Experts of a small language model.
Size: 10 layers, width 256, vocabulary 8192, 61.8M parameters.
Below are experts of layer 6 (counted from 0) of a mixture-of-experts language model. Rows are named router (the router's row for the expert), up (a neuron's input weights, with its number) and show model dimensions 0-255. Each number is 128 + 24 x the weight over its row's rms, rounded and kept within 0 to 255. Numbers have three digits each.
Before each expert's rows: a language model's description of what the expert responds to. This comes from a sample of Wikipedia text that the model never trained on.

# expert 18
It responds to: Table separators, particles. Line breaks, pipes and dashes in tables and lists, plus directional particles starting compounds, such as up(loaded), down(stream), Back(ground), Died:.
router:125135148093161073107109122103138128158128102125127119140146123115140122146143156121123157118095161151186120100117129078128152126132138121146116089162132130108099116131160150100119107125148145126158112150145136095142177160118132120111162145165148166129098094166150087108166101078081158139146106140112103118107143122133075144106162108111128118160138077160137100092152096117160100155162104091114147137118108119139143152150154090123122109118134129088098105117123093176152093156109101096160160104152121091116157125136108156123161130105132156077144124118149127124143136162124147149105117128107117141094128129158142121120112106169110142138089130120148142123110084107115140074101146186166113126106195156166108122151153149121138121136151095125129153100158123090127148139108132
up1:146124152115122112122163173086156140156116139108142170111113186086121133145101115092135112102154112130145114157150118125174148139121196089130126160103154125120093126117162132137108145143167103128130101142075143118079095125162136126165120120143125148129138133155153125100151109110107121092174144117136130116161142108097097140130113158085108123151128125111136124124175105157137133137150098096114172113155103139125133140206119147142084122102116140114107067114113146136130131118131105132196146075127108109114108135158081106134145108105052136093123114104128094123112131223122120128165107112158161112130088133129128126131126125148141147123149126158108140091129138123134120111088138118119138120102149166143127137146138137121120122156158138159160140144121132126146108159153138
up2:107134136138170138088127114126141136131123152123152109136136146119173127156148164139119152149126112124129136136118144172130136114099159120149096080110104132119131097107121133136092084152142100105150139182114119144124178135149140110147148110148116173156122114146098137136137116156176112107190110148112122181103115133075106127152147134149127130144131102127148122138157096164143105121171158124146148102100110152121124148135147101114151120122117153123053105123097171134122136099145127149109166071125090094146119161088071128128131137068134164175129144107179168140102105166123116122140101114155148115160098128108152154132161123172128150076143160135160133162162114127125143157110118103117113121157101123169123127134142094107115099091156127125098129117146106111182118154136135
up3:156130127101185094145110111156131096146152185189123135126141184120113135126141135128142145140124120130126121137139108083121110129139098092169146143130146117134122098125123158159131123122164078131138114159129145105096133182147156123154139138127134127113151129163141126146173081130118112140180134149105102150129120123095139172146103130072076119144104146136137136141130117130154160159101091103095118124123080177130139117105128124131082131118143148135138093109128145182117093108101127089142114141164124070107117095146104114116151125127105139113122113135174159127100101149153137101122126172121112118124122135106149091148092097142133166129152154099135128136177114096113136092151079124096141162089155125143155099122130137111128138062147125108160135164116112162155109134080116
up4:118151130119119094121153108074141114163122115111133109132146158146161133124134141169103115142144079115128158095129121062103087132103152126121128132166121113121142139103152155148120113123160084112119151157098170164106129096127094104100111166134138138110104101110135127098101102098137141134149115129076159127159120141158186117122168116117084119165175145111146113124121107161110063140106139120167119150176106128137137097109138136113128151120100155168130123160113176110114122129124129109155131126153147116117136132113096115150155121105134124162141172135163158127146131149108124144169108140156147120120089135135125099111120138098082138163110140115139161144106101142119142083096123116161137124176169168144141152161156118109103136112159115118100085163142150100163150143139053
up5:131176107113116153126130158124151102161151117116147122148163162118106137161108135086153104139141139086138154108148140101141133170119141122168137091114091118151111149153127115127172122136094120140140149156126149140137114177125111083113085116142147182118154100169133172083114139112116120140168106132178140136144164089127134150131089139140121111164143088163103093138098153113139106118152141125123139157156114128135118132121111146113116129133095172146148084171146137105146113121107081108117109143098093112131132124154116127132199167106151129092125129154165120090160124111110127146101116101133084119169135130130123136143100161166102161111106150149165114134142129124133134117107169117144148143188146198147115158151116116070128111153137096135140162142132096147152133151160105
up6:160189173143136141116104125102122148131119106144137126117125127080153104133128131086148113100099102137129113152164127137168115105164088128141113088142121141134139090139092114094160134093119080140154081134109140087104099114178138111170156156135138153091117132155114125132118106128160127140096140182118150155147108134137108142127186139106154145095166134137095153104109082123166158143166124157130104080136113135075096125124133101138095111092143115063108131186131110136162122141131093157110134136114138122134136122118118110133121097125123134086131117115115081116166144121166115133117147125105140183102139125170142089129147130149128093144140144136121149117167143154131121124079144134162151076142133091163114081096146123125128151144122133149121166156162147124134104139147115
up7:110109135138146091074133174136098156124123130104193120150150133129148123146138153141096147074111152149151090131123129163136115110132123153138095130164155136073092122144102132096154120122135181124113099107105125106123140120107105109145167122119143139143154088172141123116120090091131150141114135123100115129133138098112130127097152126113099126137142116113139144089159136117136087119120128128152143133108133084063171122164161103157136165120115126095108064141127120146139142152152156147143143123110109086124150125146099124122105176105157156110133129125136201161123124131159146112133132155115117114115113122176101156120148120098110154104123124155166120131170166085153153155070125118192154113093160136152120103130144129151163120151125156117143127138100118133128115191167126
up8:169120145135165117083177122115076136153155136118169155127140114133161123158104123126107127105116113141156125128091112131180134115151136141191085095148123123134115121097128102100149138109146138132118106141095148078142118096137149147150151124229144128131141132172134149108147132118136138127118102132116140091121128154133158112130128131127142136138140117145102113115180138155136150137154151125176119110104119150136162127126136165125091146076144124097113132128110122151130085141131134133150172092124084134125110162131120191149157125109126145113171174148119149109153115108151135160111156148143142149146081162145141113126094137148140138180120109080094116170113147097123169114120166143138126109131160157102127120152122070087086142167114140110125173134107153105151135148147135
up9:126155114111160125078123138119115154159131124101128140153103161112144136190079154095177160112107145163145123147148092128116140101136136110141127143127100144147062150111112127114083164153149111144144124154132111108101134135194134156121165120134182143154117117134119122069129070143122122109141113092111153124142133095144131106166132148082151099146112140103116134135182113131149089147127116107123102143107142127163113182155129088125104128100113118101090111115125092147158138136143162129151142109175126099125131090121135128125134150076142153098119163081129123102107138125155124115148152163167139150119081109143156109146104147135086137146112170144114146122112102102086135136133119146124116086140091118185133105145128115131118148132134148144122140146081104135178085143116122
up10:136140129098105109090198112141125159118130108159139110127156145110137128107142141060191121133125111152133137141103155145129141147142146139122144140137096126103100095108158119139150098141108115146137078132125172085125111145161170127150119130153106169134136099117147109105191129086107136156134116168156102176188135151143103173153146164119069156093116101197112089111144118135101116124102104131096114111150145137128125094140115106115095141128124107143125097139119149112153106119146125128119144128140133145174171162140112172124170097162143132095125124144130147187145133100122124131124107141112107148145122129092083102131140136156155119124104134138138186125112113118114137081087145137104131166162131124088138099119160130085139134101139146165096122124137105116121148143133134
up11:149114155108129118120166124152146130095121175152137118136132160126161145154157182091146115116149096158137133136099118138155113137122154118097121106134181145132143112109155102166117070148137167160060166104112159094119132112140148151165180145111136128149115121111133099115115148126108102093154160109114092104140121116124138146133099115107061156149102142098145081131091128114143087107142134104125109124149109080112145149145158116100151149119117130103146137142177124153131137122144121154137121151118105160151124095122117141186155122154100143126160200144163128105157134127129129146121139104140159124118147128163108115096113143116090141115079107084158136131172125144081122107102175151109124140127154150154119139141116117127154136105096118126150191099106114090116129121159147
up12:144173120121091089123160094099147140115112136108121082113122146128122114165115109110143144093133127118153134100124088097112150106131090097134132094147109136170134124154174181124118134118137104126115116176130109083114153136105108145137127141125101150185131079109123104100132153118129115103132108121131107072148134104144137129144132119107101114133100117148184102106153124117128114166132152118134139158097112142113113122110106095110159112088097119079136156113175158114149104124108160113166135137109156150121153147114123112162141138109144110134095139108128141139146111118104166122119137152115167158152124134117123066143136108145098163171111122116108093138123167109081145115076151136121182123137118158163111087103115134115090138148139154120174146118178130061095138149172086
up13:149125160098142117124140151102110129132130122113171073126138074141145124140151120121114144167098083101136100152069160139138146118131160135139144101151128120091090118128102133135146171141092172110118141106105118117145166098121168138108141115154081138110136117117147121106147149116102129149119125122082103099085134135144135177119143085099123131106112161144114117148154157155148108128115118101110123091123137123141156164137142122149112133152068078147151062094143122152126130060112138149105134119150121114088097162145162136169145160136144118169157114126170155132103125149143149171129121169071150099145125149131141167122139099114090137104131158131108110164129137122165133118112138146151120131104124168128142136141148146138108119153179119137145109118092184086099157113130116
up14:158111140148173122117112160082088146159103099139126143139164138095088139113126154170161161118152148130166140100125132098127158109161139173106121099130096191144139145162142136105144147109117116139138147130101131158100120145150132136181130135169095180118078107139140146129120114148137107107114127126111126113106153133157102151155129079118140152103092118130144136118138155125164100130157121088168097152114150122133141129131114162141135167100127091098062142139136090118144144125124098088098101138098139124133163173162111154123140151053162133079166148124152121124141152090109098153092092106144143142149120130110111090120102132146122112124129140107177087107112167123077116108153134144130138092158148122135107134135123123151113131111146145166139128137115151172100129107104137
up15:146146105140143121156133127141138137155126155116124124122117136089104112106114158091153100145105110148147121079097087141154184144137106138140143108164109110124109136143143147085095128102171101097123118188118117158100146154149142150170090146132105144092122124136131140127149105108136139144160139167118113126146102091120130184096150142132118094136155168128166148131122105103161078131151141123130126142159099138118113140141102122074093129123144182133099099165091135141154074096090151156143126122125085127131122168124083135113135160069136129106123153132137156158099141126160153127130138121128131155143121143120154116141099131142108152122123137155111126142141165098179101130123180156139081140108102136190142074109134141078111108116117182105114138153105135101135155154109121
up16:115115158090115141114127140141127113132102145121146130149122161149121157165083135133117138078125089154162144150101140106105118154140094158151159149170147155110093094130106164154093167126157126111133110156114133128132081141153093113104165142149077161134181114178118126114129104086151127168130131154125177156143155116174126130094123115130122127100142105121159116126146144131129094124123114145099159121111103140146120165127127107183104090123152131132116105167137125137146119128113114140137156147150144127122139138118145127095115133180145126154151160125139103157135109138089158129109155167113147125115108160179158104136153170179117121112123125106186149109117102155154130137113108089135128091108164085134125129095167127117193103120079140115109108148096084116105106172140154
up17:148182134136162099128132123096153120132131129120094120107160148108157109121129093127118137124135116115130135104060162101146138105154105103162130136112120105123079129135129120120101108092141145125104111137131127122128168130154113128141112096135109165111098127150161146124114157144107160117113134178109143109144124147140089156099160112113103137172121187131144110133146127173157130154111140120128120124191106139132157137170139115152104125106125152157125121142135183140114140109123174137111122099183128124150142138080075123172131076150140119103134092131115130151167112115131148140146108138140141121095141152099134177144085101165079116151162164130100150182091139117096072130160156121121126105140130165140156106137178114114157090144173156130128102135147166133119148176115111
up18:132169148124136127098127113130123097102122120127176149131129137129085120080145101159129122094074110158116156163105161148131172182188080095115100158117090145100085078143130158134142130124122115157091108131142185115164124098125157168149101141138086100155111146114074080112151138116119090122111108139134134090109123141149153129121149148097092120081109102136119133115146103107116096122119138110124102115112144115104146120121138104092115117150120159134129074140196155099113135136098149158147158148135118164136141135101103125143135118153120134114165150097126127138146179120115147123107104095131143168153122153114155125120127116150130096146125129107141168103110101149110120124122092136163115119111147112108115148168123137138149179155107116103129142121140177068153125091133124
up19:136120130108145175097138143123081132124162143125100130122119153099144130141136139109126149143141137126155146132116110099152136164150156072162101132150098144115092168114099131111148110111108140173146167120134125109146136191181113159130109151157136115130136101172105154087132126118152124128136162177126139088100121166170138157123103136167088119139105156101127118142156103115105141143128101144127106120134118151133159170178141097121091144141142180135127086078133134120095086126134099133104098148116084134143153096145108144108096107119138099130110131158180124128188130092134112152155135120112095115151110163115066110071132176159105131140106156117124153097144146100126145123122145084120106150148140134109129161107100129121124140155153133129139156124159090095102089150143136
up20:141119151105126171116141152111144144121120151118127159137096131164152099153149148153125150121151148117142134155128164127124118107149135150119137103139152114129134126162135148149112187150157144101096135147123134073092134156135135117129116149123098135127108105128160111086098124139103125104132168152114154160132184149133070127120154142151108149086213130128119099102158122116145086172102166117112137092172143136161111172127124144151134148129114153133138145188137162120146124169168124140119130149147132112127115110123128142129145128135145115123130176114177118143144124171158116157090068142101097174163106140165125108158124167103148126131127143098108111100102095127097127092149164179131158145136114127120121125099133110150144137141158174115083199132145136115139162132151133
up21:133094125126122110129117106152115146127131154166103135100166121118113133108115142132162117153101136141107155108110140115150129137199138093138082112107134215152102135162074133167148159142124109149107168142107135111178157092121086134090160147137164139085169161135118108120108116142166165171135129151144129143148171140144160116130150173134136108099179129156128145105142119122096106143127120126116134163096171075127122127131139158123129105120135118119105108134150114137128141141148135140154156133114116126097117200139102165123132107117127153112128153115092120114129147105122146123076134119150155148162099151147160139109148094157140153107086105138086138147088092145159149131077105148137119113139120138114150159122142154149140115099113106106101129147122148095109063094115113
up22:126144123167121082121156156122116149153159139114115134131119136124136119138084165117115134142115144149170083141126104108132150125150146147142078105129147129128118154202106128125177116113180098100119167128095124090114104126121130138136122119141147138133170124117167135121169143148106159155119139112099138059082114119105086108129122124087128086144118112159107140117157130118167091164155103080110144121153144075130148133135115137134132120103162131114122100098122110148116152138094163163173131100106144146109147148104138097123126106124111137118114121164125134155101135183166100171182114168156113101116099121145131118160095109132098141122082119137123152114149123098125129121091116172103124145123149159172114132156116158091138161122178119123129090132115164126098131074138107
up23:140145167063127140087159085114143146151144115208154140135137098143161132140087179157072129111136135130143109144159184120138143127118124152151102116123120130106103140155098115129118120186102122121138096127091159141114166132083105114099123105151115131173143130145145108121113091128113141121119146142146128135095164126165129120119133133134099133148119094141150101111136086140153139133117115119140139139151126095145109146154118107140119120140144107081095106122163121113122146115135113156148137154115143089117113148101143146133167154089145176128158122116081105117168142098133138148122149100146129134146120123121152131160145125133174097155165118141169148124129186150125150141124152156137196097183118151176124147135113146124147122158177133140174113154118141149072150131169148
up24:103152128163137113128171148108124089098103097115104099108123116093085154152085137070114143160105161133113102102168123143118152101157121111116116134144163167123109152176089120135145109136109168113112152154138133120111155169123175155182180102147091116140120153153138132131125129131148152117124091127139125124137132175141052102105083136100110158114125143151099126119113144128111136100072135124134137142115128135126149149142141177132145141104160165130129137087145146102137145101141106117124135153167106159109136127101113112152117121148122120084114109114149103092148155177171125111075164133151127140109141137168157100069139136112135105170100134148174133142117145153115138137079137100109135141141153122123120130119143108112142123159168106132158161094158117108117142091136099
up25:113142143152143093112110140095102136109121120105149130149156099178136133132117192150117116092131094121160094114049111082118112111115128119126115068140140155083126177143112139113164139133149164129131129103119150120098169118142147121142155158121104164138105079113163114104176165116109128128130155185155105096126137126122143146090145154078116108112141092123132123095157153127170088088162118101112165115155123063150137120142122098116172169108146107080126151129145096164144134127135141087119149162143109146131140123141157150114119131133146133086107098120144124143122125101172142156110122147132142125133151141136132133119136146174080170110088095085134143123150107155137162141089152111128127133094170125162137126135133127119099135106137120119114103096130143096119154136138122
up26:126104132090164079137134134075149102156108137094139119126148151105119108141105140132136145132100156121147165134159102050142110153125124157149113125102100147144127129155135137112091089139127123090146126110154147140080149104174095112116120118160112108120130142130159155141175117120092117149139144124099141132142128168130160145098117117151104100137150132138161117158155181196113094142117164083167155165140090103163098106143122112143132090123118144142121115105132114136152136130134101130095128099127136143125136151121073126138123153141124150103076136090126131129133153165097188116100094095107146147139140101147131108130113131149120122156145167125134167095112122099071124111085113158113121125144151165126149126171172154113159127139172116147105149168146133103134172129150117